From a checkpoint of a small mixture-of-experts model trained on Wikipedia.
Size: 14 layers, 50.7M parameters.
Experts: 16 experts in each of 14 layers, 2 picks a token, a sigmoid router.
Training: a variant of Adam for the experts, 429M tokens, 5708 steps.
Below are experts of layer 11 (counted from 0) of a mixture-of-experts language model. Rows are named router (the router's row for the expert), up (a neuron's input weights, with its number) and show model dimensions 224-335. Each number is 50 + 12 x the weight over its row's rms, rounded and kept within 0 to 99.
After each expert's rows: "gets" lists some tokens that make up at least twice as much of what it gets as of all text. This comes from a sample of Wikipedia text that the model never trained on. Tokens count by the router's weight.

# expert 9
router:63 52 70 58 50 50 43 47 55 71 58 45 60 40 64 52 54 68 47 65 41 50 42 42 50 46 69 46 63 43 45 65 37 39 56 80 39 53 43 39 52 72 59 67 29 54 53 45 57 41 39 43 53 25 63 48 52 63 70 31 54 45 62 65 45 53 42 52 66 57 27 41 44 44 66 48 49 59 65 68 20 71 55 58 49 56 48 50 47 57 60 46 46 33 26 21 49 30 48 60 68 62 30 47 58 40 65 46 60 59 36 64
up0:52 36 46 63 17 33 58 56 40 61 69 44 55 42 68 42 61 31 40 37 36 57 71 35 58 49 49 56 73 47 48 63 41 52 76 48 33 48 60 36 67 57 64 61 41 44 45 56 35 45 50 55 55 33 43 56 36 63 38 39 66 56 37 60 44 54 31 24 51 61 44 29 38 42 53 50 47 41 56 48 45 56 55 58 65 44 49 32 59 31 68 44 56 37 48 38 74 41 34 36 52 46 61 54 37 19 50 44 60 51 34 60
up1:22 40 71 42 41 53 51 52 44 51 56 52 58 52 52 63 51 51 64 70 32 56 56 79 66 41 62 28 32 53 58 48 40 47 57 47 69 29 87 46 44 46 31 65 42 51 39 45 28 38 65 68 73 42 49 60 56 53 60 41 50 37 31 47 53 52 29 82 56 44 60 78 61 53 46 40 41 62 58 70 38 45 60 40 71 60 49 39 52 59 42 47 48 73 27 69 46 44 46 55 41 32 38 36 33 46 59 60 46 64 49 43
up2:37 31 60 42 55 39 53 42 56 45 71 45 34 52 35 62 45 72 62 53 58 46 69 50 65 33 64 50 66 55 42 71 59 34 43 47 27 44 46 41 43 53 31 67 30 45 49 76 50 51 71 48 52 37 51 54 43 66 74 37 46 49 35 55 43 44 43 57 56 44 72 55 41 51 42 46 52 77 66 43 65 56 64 66 42 61 56 61 70 40 68 51 55 50 46 59 47 35 46 52 49 48 39 45 47 34 46 39 40 58 54 53
up3:49 46 25 40 60 55 47 35 46 73 48 56 58 57 52 49 58 52 67 65 36 46 50 41 46 61 52 51 31 64 32 54 62 40 65 51 54 55 47 39 69 49 57 51 71 49 32 52 56 46 52 33 51 40 66 54 54 38 31 16 54 65 50 42 46 50 67 56 48 60 38 71 59 40 52 75 47 36 61 54 51 41 35 61 17 67 59 21 52 53 58 47 61 68 33 49 68 38 40 61 46 39 53 36 54 44 91 54 42 38 62 46
up4:29 47 40 32 57 52 55 38 52 68 41 41 73 42 44 59 59 44 72 72 70 60 59 62 56 40 67 58 48 50 48 44 50 38 64 57 53 29 44 49 71 65 58 65 58 54 45 58 73 39 62 23 46 46 54 45 40 36 48 44 63 57 48 58 42 56 50 31 45 50 70 69 59 38 43 54 49 52 41 41 48 41 54 48 42 46 56 56 67 40 55 63 50 62 54 24 69 62 32 50 29 50 39 62 36 30 57 43 29 36 62 50
up5:50 40 51 46 48 36 57 38 64 68 78 61 55 77 45 70 48 35 51 49 62 44 38 46 52 57 55 60 51 44 64 51 45 56 36 50 55 62 51 58 64 51 40 81 58 51 50 52 46 54 35 52 64 59 57 54 43 29 58 68 63 66 49 47 65 63 53 55 60 38 46 51 70 46 72 58 40 38 41 60 39 67 52 62 57 50 38 29 50 57 45 34 32 43 57 39 41 44 63 47 35 58 42 35 55 33 53 54 55 44 15 34
gets: " N", " B", " C", " S", " T", " D"

# expert 7
router:61 42 67 49 48 28 52 48 58 46 72 47 52 38 65 42 48 67 52 60 28 53 50 47 29 57 63 44 34 47 58 50 52 38 38 55 56 50 66 60 45 67 34 49 48 60 67 48 58 72 49 70 58 56 61 46 22 51 39 49 54 59 55 50 57 47 32 22 46 55 43 45 31 17 45 58 49 60 51 54 33 54 41 46 49 52 42 58 58 62 51 44 84 43 45 37 51 35 40 51 49 70 40 45 59 47 54 48 30 40 45 50
up0:47 81 68 48 44 44 67 79 62 42 38 44 50 60 57 44 62 64 63 39 43 58 47 53 56 54 68 40 53 57 66 47 46 46 56 66 25 47 64 36 47 43 52 43 42 36 48 57 63 71 53 59 59 60 39 75 43 47 45 52 29 49 46 51 45 53 46 51 49 15 31 49 50 56 57 61 58 48 54 58 55 67 48 58 55 68 42 58 59 55 46 48 54 23 52 41 57 44 49 32 65 49 34 48 60 59 50 30 33 69 45 59
up1:32 45 47 59 60 40 45 21 36 61 63 58 61 31 59 49 41 30 46 54 45 52 33 41 62 19 44 59 65 59 58 32 62 54 64 34 69 56 52 37 55 57 49 40 39 65 50 36 44 47 44 53 22 44 50 46 43 56 75 54 57 29 73 51 64 65 33 39 54 54 63 43 46 68 53 48 43 57 47 21 57 51 52 48 55 73 52 50 58 42 58 43 47 45 53 42 47 53 66 62 39 53 43 48 44 44 55 50 31 38 36 51
up2:24 48 46 47 47 56 46 45 71 40 43 36 56 40 47 78 60 42 52 49 70 63 49 46 63 48 39 59 71 55 44 39 43 40 39 29 89 51 51 67 41 38 45 43 34 65 65 46 35 36 69 38 36 57 61 44 66 42 67 51 63 75 48 56 48 73 37 52 52 58 47 39 63 50 54 45 40 64 44 36 44 56 54 48 59 46 53 51 35 48 44 60 44 47 71 62 39 23 42 30 35 67 56 42 53 55 61 46 29 54 68 30
up3:36 44 33 61 52 51 34 66 44 46 58 58 58 78 50 45 57 54 63 40 40 33 64 29 49 60 50 41 54 31 49 44 41 49 58 53 36 21 55 45 51 95 69 48 54 40 39 55 76 42 60 46 53 50 52 36 64 21 51 50 43 52 48 58 46 40 45 54 50 74 19 56 67 60 48 66 63 47 49 65 29 34 42 53 41 63 45 43 51 67 52 61 54 56 48 36 68 54 57 40 66 60 42 55 47 41 67 46 52 80 39 38
up4:51 39 52 49 45 56 45 43 50 60 60 55 58 54 60 45 69 34 46 33 34 60 49 58 63 46 66 63 62 45 61 35 53 27 41 43 65 51 59 52 47 33 53 43 34 66 62 70 30 64 33 23 35 47 24 61 54 72 40 55 81 37 34 38 37 28 39 49 51 70 57 52 65 29 55 62 29 50 49 46 24 77 66 43 67 44 43 62 41 33 34 44 58 46 53 31 46 50 64 55 47 59 65 43 50 41 50 58 55 66 34 53
up5:43 17 72 51 49 67 61 54 52 58 65 65 49 51 29 57 69 83 62 48 46 47 54 44 45 41 52 58 52 47 43 62 36 53 68 50 70 64 56 56 45 53 51 56 30 47 46 78 50 56 32 48 38 60 61 50 33 47 40 51 61 31 47 46 55 67 37 35 42 58 42 43 48 54 67 36 42 25 41 46 45 76 34 39 56 65 29 51 40 50 32 49 51 48 51 32 37 59 46 48 60 67 51 27 47 39 71 64 44 42 30 55
gets: "s", "ers", "es", "ation", "or", "6"

# expert 14
router:44 49 56 32 44 20 54 36 79 51 51 56 60 50 56 60 65 82 41 61 48 84 50 35 44 39 50 34 74 36 76 48 46 41 52 46 39 48 62 69 44 69 41 69 51 58 53 41 41 63 38 44 35 59 72 36 49 62 58 72 49 38 21 36 51 42 54 47 23 41 38 59 64 60 48 64 52 33 76 59 40 66 52 53 58 51 51 48 53 69 55 51 51 50 65 58 35 46 41 43 43 55 45 63 75 55 55 31 51 63 48 46
up0:49 48 35 53 62 37 49 65 62 51 59 49 55 42 47 42 52 43 45 45 31 21 33 51 36 21 65 48 52 54 41 45 53 36 32 49 65 49 45 75 42 46 47 65 35 44 39 59 51 39 55 35 43 47 82 51 65 58 70 58 58 38 56 40 70 45 31 34 42 53 45 57 56 52 44 51 40 70 46 46 49 52 37 58 66 57 47 51 52 49 48 61 51 52 52 29 42 62 52 65 44 39 45 70 44 28 53 54 34 62 49 56
up1:68 67 21 36 21 34 79 62 48 43 69 65 68 48 53 47 38 49 40 41 44 61 42 60 36 46 35 52 60 43 33 50 41 62 62 39 53 47 51 37 69 64 59 52 61 26 39 65 57 50 46 44 55 58 48 39 47 64 44 56 65 54 40 53 47 43 58 49 62 53 64 28 56 39 46 50 56 44 56 57 52 75 38 53 36 37 38 46 52 61 56 50 57 47 48 39 42 27 29 32 54 36 51 60 51 56 48 58 55 53 56 63
up2:47 69 43 34 77 47 29 65 70 42 66 67 42 50 40 56 71 59 45 51 60 33 54 46 57 60 75 41 73 39 51 47 31 42 48 68 54 51 65 51 50 54 44 52 61 49 53 69 58 50 48 41 47 36 45 28 48 31 59 42 57 56 44 33 60 40 59 76 57 62 39 22 66 63 61 52 44 59 53 29 42 55 51 43 28 43 28 45 55 23 35 52 53 64 31 46 59 58 49 49 50 42 47 44 44 40 54 62 37 33 49 46
up3:50 52 38 58 37 70 51 37 49 37 74 61 58 50 68 50 48 58 71 50 50 50 34 43 65 31 79 53 44 48 60 71 47 51 52 62 56 67 54 23 60 45 54 64 45 39 50 39 48 54 55 67 48 42 60 40 56 58 45 53 67 48 38 40 42 41 46 49 71 50 56 39 69 53 41 40 50 62 73 43 39 36 37 57 61 33 27 35 44 49 53 34 44 34 71 22 44 40 45 52 43 41 36 32 40 61 62 55 33 63 68 56
up4:39 65 67 63 44 46 65 32 64 52 52 58 62 58 47 63 61 54 57 47 53 51 55 56 29 48 37 63 66 43 34 32 61 39 44 20 51 66 59 70 73 47 25 67 23 36 59 58 62 38 23 47 66 39 36 32 44 40 43 53 38 53 24 53 49 68 35 58 58 40 44 42 47 44 64 44 53 54 48 47 67 54 55 66 56 35 63 33 50 66 43 43 35 57 53 33 51 26 42 52 58 35 61 56 27 44 65 35 47 49 52 55
up5:42 56 20 38 55 50 39 44 50 44 65 38 55 57 58 43 49 74 41 44 49 66 65 50 58 64 51 54 59 36 55 54 49 56 46 55 54 53 54 30 70 59 50 39 65 62 29 51 48 42 50 58 46 49 50 26 26 56 46 40 41 37 42 23 48 43 55 51 44 33 30 53 44 47 50 84 26 53 58 58 59 64 55 60 88 44 47 53 50 57 63 28 52 56 42 40 41 41 42 54 37 54 44 71 57 61 49 42 45 26 35 64
gets: " F", "er", " f", " b", "o", "ic"

# expert 8
router:44 62 68 41 52 45 48 40 71 71 56 43 46 61 36 55 50 55 56 82 44 72 46 65 60 35 34 49 48 42 51 44 41 46 49 70 52 52 48 55 64 71 38 44 31 49 42 61 36 68 48 38 36 43 68 29 30 57 35 53 49 51 55 33 40 31 52 50 34 37 67 51 47 41 62 40 47 52 55 68 26 63 46 58 56 30 56 53 60 62 50 52 46 68 54 41 56 47 43 42 37 66 30 52 84 30 54 38 53 51 27 59
up0:33 42 31 49 44 60 70 41 56 79 52 51 46 49 28 50 57 68 58 59 40 61 38 48 69 40 50 48 66 56 48 55 86 71 43 64 41 42 52 53 52 48 33 54 37 52 38 54 43 58 37 40 41 46 53 47 25 52 42 39 46 64 25 50 53 64 57 40 59 64 35 43 58 45 62 51 40 42 49 48 44 93 60 52 44 40 49 38 70 64 52 36 48 52 60 44 33 35 44 53 55 68 30 62 55 24 56 45 57 57 49 59
up1:42 55 32 54 50 49 46 54 67 53 59 41 61 56 46 44 39 39 54 57 69 62 37 47 57 44 42 74 60 42 57 39 55 48 65 37 51 31 56 64 46 77 41 60 29 47 43 71 59 52 40 60 52 45 49 39 55 54 49 54 68 55 64 31 58 42 44 55 48 38 64 59 59 51 45 50 42 69 47 73 62 63 34 56 36 51 51 46 52 78 54 49 45 56 65 31 44 34 81 55 57 46 44 53 49 46 65 37 48 44 36 51
up2:46 35 59 47 38 50 50 58 56 35 50 60 50 47 49 58 63 58 46 49 70 56 34 35 53 47 65 48 33 31 49 76 49 53 62 24 34 21 70 48 63 70 46 34 40 44 50 54 56 39 56 51 48 35 45 64 42 44 50 58 27 60 41 48 57 52 67 45 52 56 37 53 47 60 56 47 46 61 63 49 50 76 37 66 55 51 47 44 66 48 66 55 41 22 69 37 47 39 46 63 60 51 37 45 50 68 76 40 59 47 40 44
up3:23 46 60 48 31 53 47 39 32 30 66 45 59 60 38 75 20 57 46 77 64 52 61 67 66 34 62 57 47 54 51 72 21 32 63 26 49 47 72 56 67 59 57 64 34 44 68 39 55 58 51 37 47 37 63 54 46 44 48 53 29 64 57 61 43 54 52 57 77 43 52 55 52 48 55 25 48 53 55 34 66 54 36 71 58 46 52 50 58 54 62 45 64 55 38 63 41 25 52 67 40 51 47 49 57 43 37 50 51 57 32 54
up4:55 44 62 52 50 57 54 56 63 58 52 68 62 29 89 53 54 55 34 56 65 28 55 46 54 54 42 49 58 38 51 43 56 60 51 68 47 36 60 52 68 89 63 38 57 40 34 45 74 60 42 42 42 36 42 68 23 63 35 56 58 55 31 47 71 73 35 61 80 32 50 65 54 43 46 48 42 41 58 42 54 62 46 61 28 45 31 33 43 61 58 60 47 39 45 39 46 40 37 43 52 35 44 46 59 63 63 32 43 58 31 43
up5:27 99 71 20 46 51 51 51 51 44 54 37 43 56 51 52 63 43 45 39 28 47 60 61 26 36 57 45 44 40 70 81 32 41 49 50 63 58 30 35 62 42 64 58 32 79 64 69 59 58 44 54 50 72 70 41 40 42 59 40 21 68 54 56 36 52 42 62 58 45 64 44 46 48 71 23 55 41 43 55 60 83 46 50 51 52 49 46 56 49 71 29 40 63 25 47 74 63 47 28 60 58 44 54 68 22 40 42 30 67 60 51
gets: "0", "2", "1", "3", "4", "5"

# expert 5
router:42 63 65 49 21 50 60 60 53 62 48 58 50 49 66 52 55 67 43 63 39 62 50 61 50 34 46 25 30 37 65 66 64 64 50 57 62 40 43 42 47 66 43 53 64 56 52 45 38 65 30 55 72 55 53 62 45 35 67 65 36 45 59 35 53 49 38 54 37 58 34 38 40 43 44 41 38 23 68 65 41 36 31 63 42 42 60 52 60 54 47 28 66 63 68 61 67 48 63 64 50 60 45 40 62 34 57 44 45 56 38 58
up0:61 60 47 43 29 57 62 40 51 63 35 77 55 33 61 49 51 34 47 51 30 53 65 72 37 52 48 46 58 59 47 33 66 68 39 45 29 62 57 59 77 49 46 44 28 45 55 43 36 69 37 45 43 40 60 30 58 66 53 53 31 31 34 50 87 55 57 44 45 53 45 61 45 52 64 42 61 48 46 45 35 65 31 56 70 57 40 59 49 50 56 40 53 71 59 60 50 65 30 46 56 48 61 42 65 77 59 30 62 47 47 39
up1:52 49 52 46 57 43 45 57 60 46 49 59 60 53 62 62 51 42 52 56 23 71 48 37 45 31 35 43 32 17 65 48 67 61 65 55 65 46 47 28 57 36 50 72 60 51 39 50 38 49 58 42 42 38 44 58 49 41 55 30 50 32 50 48 61 49 57 41 42 54 26 46 44 48 73 59 41 51 66 50 21 40 62 50 48 62 45 43 52 63 43 63 52 47 82 48 34 40 52 49 43 49 44 70 56 61 37 67 41 25 52 58
up2:45 47 45 61 43 37 40 46 57 38 67 38 68 46 50 69 71 30 29 68 33 58 25 54 55 61 35 30 37 37 39 35 39 39 74 59 51 42 52 34 60 37 70 63 74 51 56 37 56 59 56 48 73 44 43 43 64 42 58 54 58 37 42 41 54 59 47 34 38 59 30 46 61 52 67 62 59 52 60 49 37 39 61 65 50 43 59 56 54 29 53 62 51 36 66 63 69 55 41 47 40 58 44 50 51 36 51 34 51 48 40 64
up3:45 51 46 35 20 56 61 45 43 60 66 57 50 68 67 24 53 53 43 46 46 62 54 60 49 44 54 49 58 55 41 54 53 44 37 49 43 75 61 41 39 47 55 41 39 70 49 37 48 67 33 64 76 47 54 54 35 33 62 33 38 40 43 47 64 49 21 31 63 51 60 35 67 48 43 54 39 50 60 30 58 37 44 51 37 49 51 68 41 55 32 59 41 64 71 42 36 72 46 47 39 29 42 47 57 53 43 52 42 22 54 30
up4:51 35 52 60 31 57 71 52 65 38 38 52 48 56 31 70 71 54 40 60 59 53 47 60 52 52 54 52 36 42 56 62 40 49 59 47 70 37 54 52 63 53 47 74 40 63 32 31 44 45 67 51 45 48 56 47 37 48 55 52 61 42 57 53 50 59 73 54 53 64 50 52 58 33 47 40 50 59 58 53 53 57 32 60 35 47 34 36 74 38 77 60 35 73 40 58 21 35 35 55 42 46 42 69 47 60 58 38 46 45 59 36
up5:58 47 49 42 54 41 55 36 42 58 54 59 47 49 57 37 49 36 64 38 38 51 47 62 47 53 47 60 67 78 40 73 52 57 68 43 44 64 53 52 55 73 60 63 41 47 51 50 51 36 36 41 21 56 58 61 47 71 64 61 37 37 47 43 57 58 36 39 66 56 53 43 61 60 49 58 56 56 46 44 43 40 43 36 48 27 41 73 54 46 68 29 35 55 57 25 67 51 56 41 41 45 53 60 37 29 64 41 43 52 34 32
gets: " m", " c", "m", "p", " M", "th"

# expert 12
router:57 46 36 48 61 52 49 54 51 81 67 66 47 47 37 50 61 44 54 54 51 78 64 43 73 53 66 41 61 45 63 64 46 39 44 44 70 45 52 57 61 52 42 48 54 67 42 54 39 48 34 58 45 54 66 70 38 37 28 51 41 67 24 43 34 39 54 52 54 50 22 28 59 41 61 53 58 57 67 70 51 42 65 60 56 35 48 74 69 40 48 46 52 74 66 42 60 48 32 57 50 43 23 62 64 57 63 23 66 40 32 43
up0:54 54 38 65 29 59 47 71 57 64 36 42 53 57 27 40 47 59 43 40 51 76 31 38 48 32 64 61 49 39 70 55 38 38 52 69 47 42 45 49 72 54 63 28 38 89 47 58 53 39 65 35 44 40 57 48 45 61 48 48 35 49 72 48 54 50 28 49 57 50 52 50 47 43 64 49 25 54 30 46 30 72 33 55 25 39 42 80 72 57 54 50 56 48 54 65 61 53 55 57 48 49 41 56 32 16 45 32 47 67 41 48
up1:19 51 67 55 85 73 50 60 54 56 48 46 49 48 53 54 39 59 38 42 54 56 43 27 57 49 53 38 40 41 62 54 45 44 58 42 33 54 47 53 58 19 72 57 45 57 50 55 59 62 56 36 60 32 60 44 43 48 62 57 62 50 31 48 65 35 43 37 38 47 59 41 34 38 53 48 42 45 62 54 37 37 46 44 49 54 62 65 66 44 45 44 44 59 52 41 81 43 43 55 31 61 55 50 74 39 64 61 49 48 39 55
up2:37 39 40 48 69 55 67 56 78 44 64 68 66 57 26 42 82 52 44 45 58 48 58 52 42 49 57 59 48 63 36 48 48 65 47 54 53 53 49 74 59 56 39 62 59 45 54 63 38 48 52 58 35 31 33 48 23 36 70 45 45 39 58 25 51 65 52 04 46 46 40 69 45 39 71 65 44 54 34 53 35 61 51 47 28 40 39 34 57 62 36 48 56 40 53 57 54 40 42 50 57 43 28 57 64 43 46 48 65 27 61 39
up3:48 31 29 71 44 35 52 50 43 32 61 25 48 52 58 18 67 48 51 45 40 74 53 29 45 54 47 75 44 57 69 79 47 57 47 30 53 41 74 32 68 44 59 45 55 79 42 63 34 44 57 47 80 59 55 40 54 64 52 49 37 34 39 48 46 59 34 41 48 72 50 58 43 36 44 53 36 58 65 48 36 38 66 41 40 47 43 51 44 60 28 47 53 50 17 58 33 75 55 40 47 46 52 47 61 41 63 57 52 26 38 54
up4:50 47 30 49 32 48 37 67 55 54 65 34 54 59 49 28 61 34 35 60 61 75 69 39 41 57 44 51 48 48 68 76 61 54 37 33 57 70 35 51 69 59 27 44 55 41 61 60 38 37 68 56 43 51 63 43 54 61 48 50 72 44 33 53 47 82 26 31 63 24 47 51 52 50 49 56 46 56 55 43 56 39 62 53 32 48 68 65 40 57 29 49 57 35 71 39 59 59 60 61 40 58 49 62 42 40 52 32 44 46 38 59
up5:53 44 30 48 35 48 43 64 48 65 53 45 64 51 41 35 60 61 47 50 43 62 49 52 49 65 62 59 40 67 59 37 47 47 31 75 46 46 54 38 72 55 51 71 49 56 57 39 54 56 45 45 53 42 50 45 39 34 38 59 42 67 69 57 63 53 49 52 45 78 59 49 55 65 41 50 48 67 46 43 24 28 64 39 45 43 65 40 44 50 51 60 36 42 72 56 60 68 35 23 38 37 15 61 69 28 50 42 63 40 42 43
gets: "1", "9", "8", "4", "5", "6"

# expert 4
router:47 70 63 33 31 36 49 33 43 50 63 42 67 62 44 51 50 62 45 67 42 52 54 38 42 38 39 28 56 24 59 52 73 29 28 58 50 39 50 59 58 52 65 62 51 66 62 43 63 52 49 44 64 50 56 60 45 47 50 56 56 52 31 38 74 33 67 63 42 53 46 66 51 50 56 47 52 40 76 49 37 69 35 39 53 52 50 54 42 63 75 37 59 54 61 41 64 39 58 43 42 61 31 50 59 47 59 21 60 39 61 69
up0:66 48 67 61 62 56 38 35 53 68 57 54 68 19 54 49 37 57 76 64 51 44 36 32 57 57 38 44 38 39 71 56 45 49 43 61 59 63 56 55 62 63 54 48 51 41 54 51 58 42 32 38 71 53 70 51 69 34 37 78 64 58 53 73 61 54 43 58 75 58 52 58 66 21 48 38 30 41 47 49 30 46 51 54 41 31 63 57 41 82 34 60 31 44 66 41 49 50 53 47 39 47 46 57 41 56 62 39 45 62 56 76
up1:46 78 68 55 48 52 59 60 54 53 57 44 62 44 48 57 55 57 52 33 81 61 75 64 43 40 56 62 62 47 63 75 61 51 42 41 29 47 53 30 50 59 47 47 48 75 30 73 44 49 56 67 46 46 44 59 42 40 79 69 40 42 38 38 39 65 53 52 45 58 52 53 38 52 68 51 56 60 62 65 41 39 53 58 58 57 51 48 49 55 24 46 58 65 68 51 45 61 45 44 55 60 60 41 30 50 41 41 52 10 57 57
up2:59 65 58 37 21 61 67 43 55 49 67 71 67 56 53 62 27 52 69 43 53 49 32 58 69 32 40 33 28 66 59 46 39 30 46 66 56 46 53 70 59 34 41 57 31 58 66 47 44 64 42 54 65 38 49 56 43 29 49 61 55 62 44 67 54 65 42 39 53 31 36 44 70 57 34 41 55 50 42 48 60 69 31 57 60 70 54 36 49 60 71 34 43 59 51 47 48 53 37 42 73 64 46 55 68 41 39 32 56 66 25 59
up3:39 48 65 66 39 55 88 59 66 48 37 60 49 72 40 40 56 74 53 73 48 50 58 46 29 50 56 46 65 68 59 48 57 53 30 59 36 59 45 56 49 56 42 44 29 64 34 63 51 36 46 48 49 56 56 47 56 50 68 58 81 50 31 64 49 39 63 46 44 52 16 59 52 57 53 48 69 37 55 51 45 68 78 67 63 61 53 42 44 65 82 32 72 57 40 59 41 43 56 60 52 38 55 58 54 57 43 34 34 44 37 58
up4:68 62 53 39 61 55 50 60 72 52 54 53 45 42 46 71 52 39 51 60 36 32 28 57 57 54 47 63 40 20 47 47 53 39 59 50 66 53 46 51 43 58 43 48 54 48 39 37 70 50 49 44 61 40 39 38 78 78 52 43 40 59 35 35 64 73 64 47 61 35 63 42 49 55 68 52 53 68 58 72 51 50 45 41 47 38 54 52 48 55 57 31 39 53 46 42 54 33 43 67 19 29 61 68 25 43 76 65 43 53 35 71
up5:41 70 70 64 53 46 60 61 61 48 54 37 44 60 38 61 82 58 46 69 69 47 52 68 64 44 64 32 56 43 42 46 75 47 35 44 67 52 47 50 54 35 48 60 44 55 41 43 52 35 49 66 36 54 40 41 52 41 57 46 44 37 32 38 62 62 45 12 45 47 26 58 44 64 59 46 56 51 68 31 39 50 77 54 39 25 34 56 65 48 27 32 56 66 32 44 54 43 53 52 38 67 41 35 74 65 59 25 35 41 37 56
gets: " the", ":", " |", ".", "-", "'s"

# expert 10
router:73 54 38 31 49 40 34 42 55 52 48 55 66 68 42 61 68 64 50 64 30 49 58 42 33 37 67 47 50 56 66 55 49 36 52 48 53 47 55 43 48 61 50 54 52 50 44 35 62 48 34 37 84 38 70 42 40 55 47 53 48 54 34 56 32 52 49 48 31 56 54 49 38 48 47 58 42 53 77 52 32 61 50 64 57 63 26 81 50 62 57 37 49 54 57 57 53 41 40 70 44 46 40 61 45 45 59 37 54 48 35 69
up0:75 57 54 52 59 69 28 74 62 49 84 81 76 49 49 64 73 44 42 55 49 44 61 42 56 36 71 58 49 47 48 33 48 38 38 48 52 37 68 37 46 65 48 52 49 53 44 49 58 61 35 45 32 27 58 47 44 47 58 49 34 38 44 29 46 77 32 47 68 61 42 57 78 65 39 51 50 35 54 55 41 43 57 45 31 66 54 45 51 60 70 56 49 35 51 43 59 48 61 38 47 49 32 71 54 63 46 49 46 76 49 60
up1:30 52 45 47 64 58 40 73 66 64 50 62 63 51 49 59 40 52 63 22 66 60 52 50 55 28 47 65 42 55 47 62 75 59 41 40 41 33 54 48 63 53 38 47 46 32 28 48 39 62 52 70 46 36 34 44 61 54 47 48 40 56 63 35 42 49 54 55 57 38 48 42 44 76 42 42 24 51 61 36 62 36 37 49 59 64 40 35 63 47 66 65 45 56 81 35 46 51 41 45 34 38 35 51 58 46 54 56 36 58 52 51
up2:44 31 65 54 37 47 60 45 42 51 41 41 30 39 61 66 53 56 43 55 55 55 62 26 48 32 79 57 47 34 43 55 36 41 55 50 64 39 46 49 62 40 46 60 28 47 54 32 41 47 55 30 57 36 78 63 50 34 50 27 62 34 54 58 59 34 50 61 51 49 61 51 34 31 35 34 45 44 45 53 54 31 49 71 56 52 36 54 52 47 35 47 53 29 62 42 46 39 62 68 45 39 36 64 62 56 61 42 62 31 51 43
up3:42 60 29 41 43 53 57 55 31 66 43 52 72 47 24 53 51 33 63 43 58 23 51 70 59 53 57 48 58 65 58 56 76 66 57 44 63 53 48 53 69 64 48 39 63 61 46 58 68 46 32 66 54 66 42 54 53 38 44 53 47 42 67 64 39 40 45 60 37 55 45 49 44 45 65 55 46 56 54 46 30 53 64 57 47 58 51 43 42 62 40 61 43 66 69 57 29 53 40 66 45 36 45 60 53 50 48 45 50 46 51 48
up4:53 49 50 29 72 46 48 58 33 80 54 45 36 59 48 64 53 52 42 57 32 40 66 54 37 31 56 47 54 69 44 21 64 39 59 25 31 51 63 50 50 59 38 56 34 60 69 49 66 39 29 28 47 44 31 47 65 55 50 72 34 62 25 51 46 66 49 44 50 46 32 62 71 38 72 26 47 43 60 35 59 44 38 55 51 56 38 54 68 46 55 24 38 58 36 73 40 42 42 59 38 54 56 43 46 37 47 53 50 67 36 62
up5:70 52 68 55 68 54 28 39 39 45 60 62 60 36 31 35 41 40 44 65 46 50 50 52 41 50 47 51 55 55 50 52 67 22 31 51 59 38 45 33 46 49 45 70 51 46 38 35 43 55 34 61 54 48 43 48 40 37 52 55 42 34 33 48 35 67 29 47 54 56 47 63 47 65 61 49 55 65 46 49 49 60 47 49 28 49 63 37 67 58 62 42 57 38 66 73 26 31 40 51 38 63 42 55 50 58 39 28 37 56 46 67
gets: ",", " |", " and", ".", ";", "-"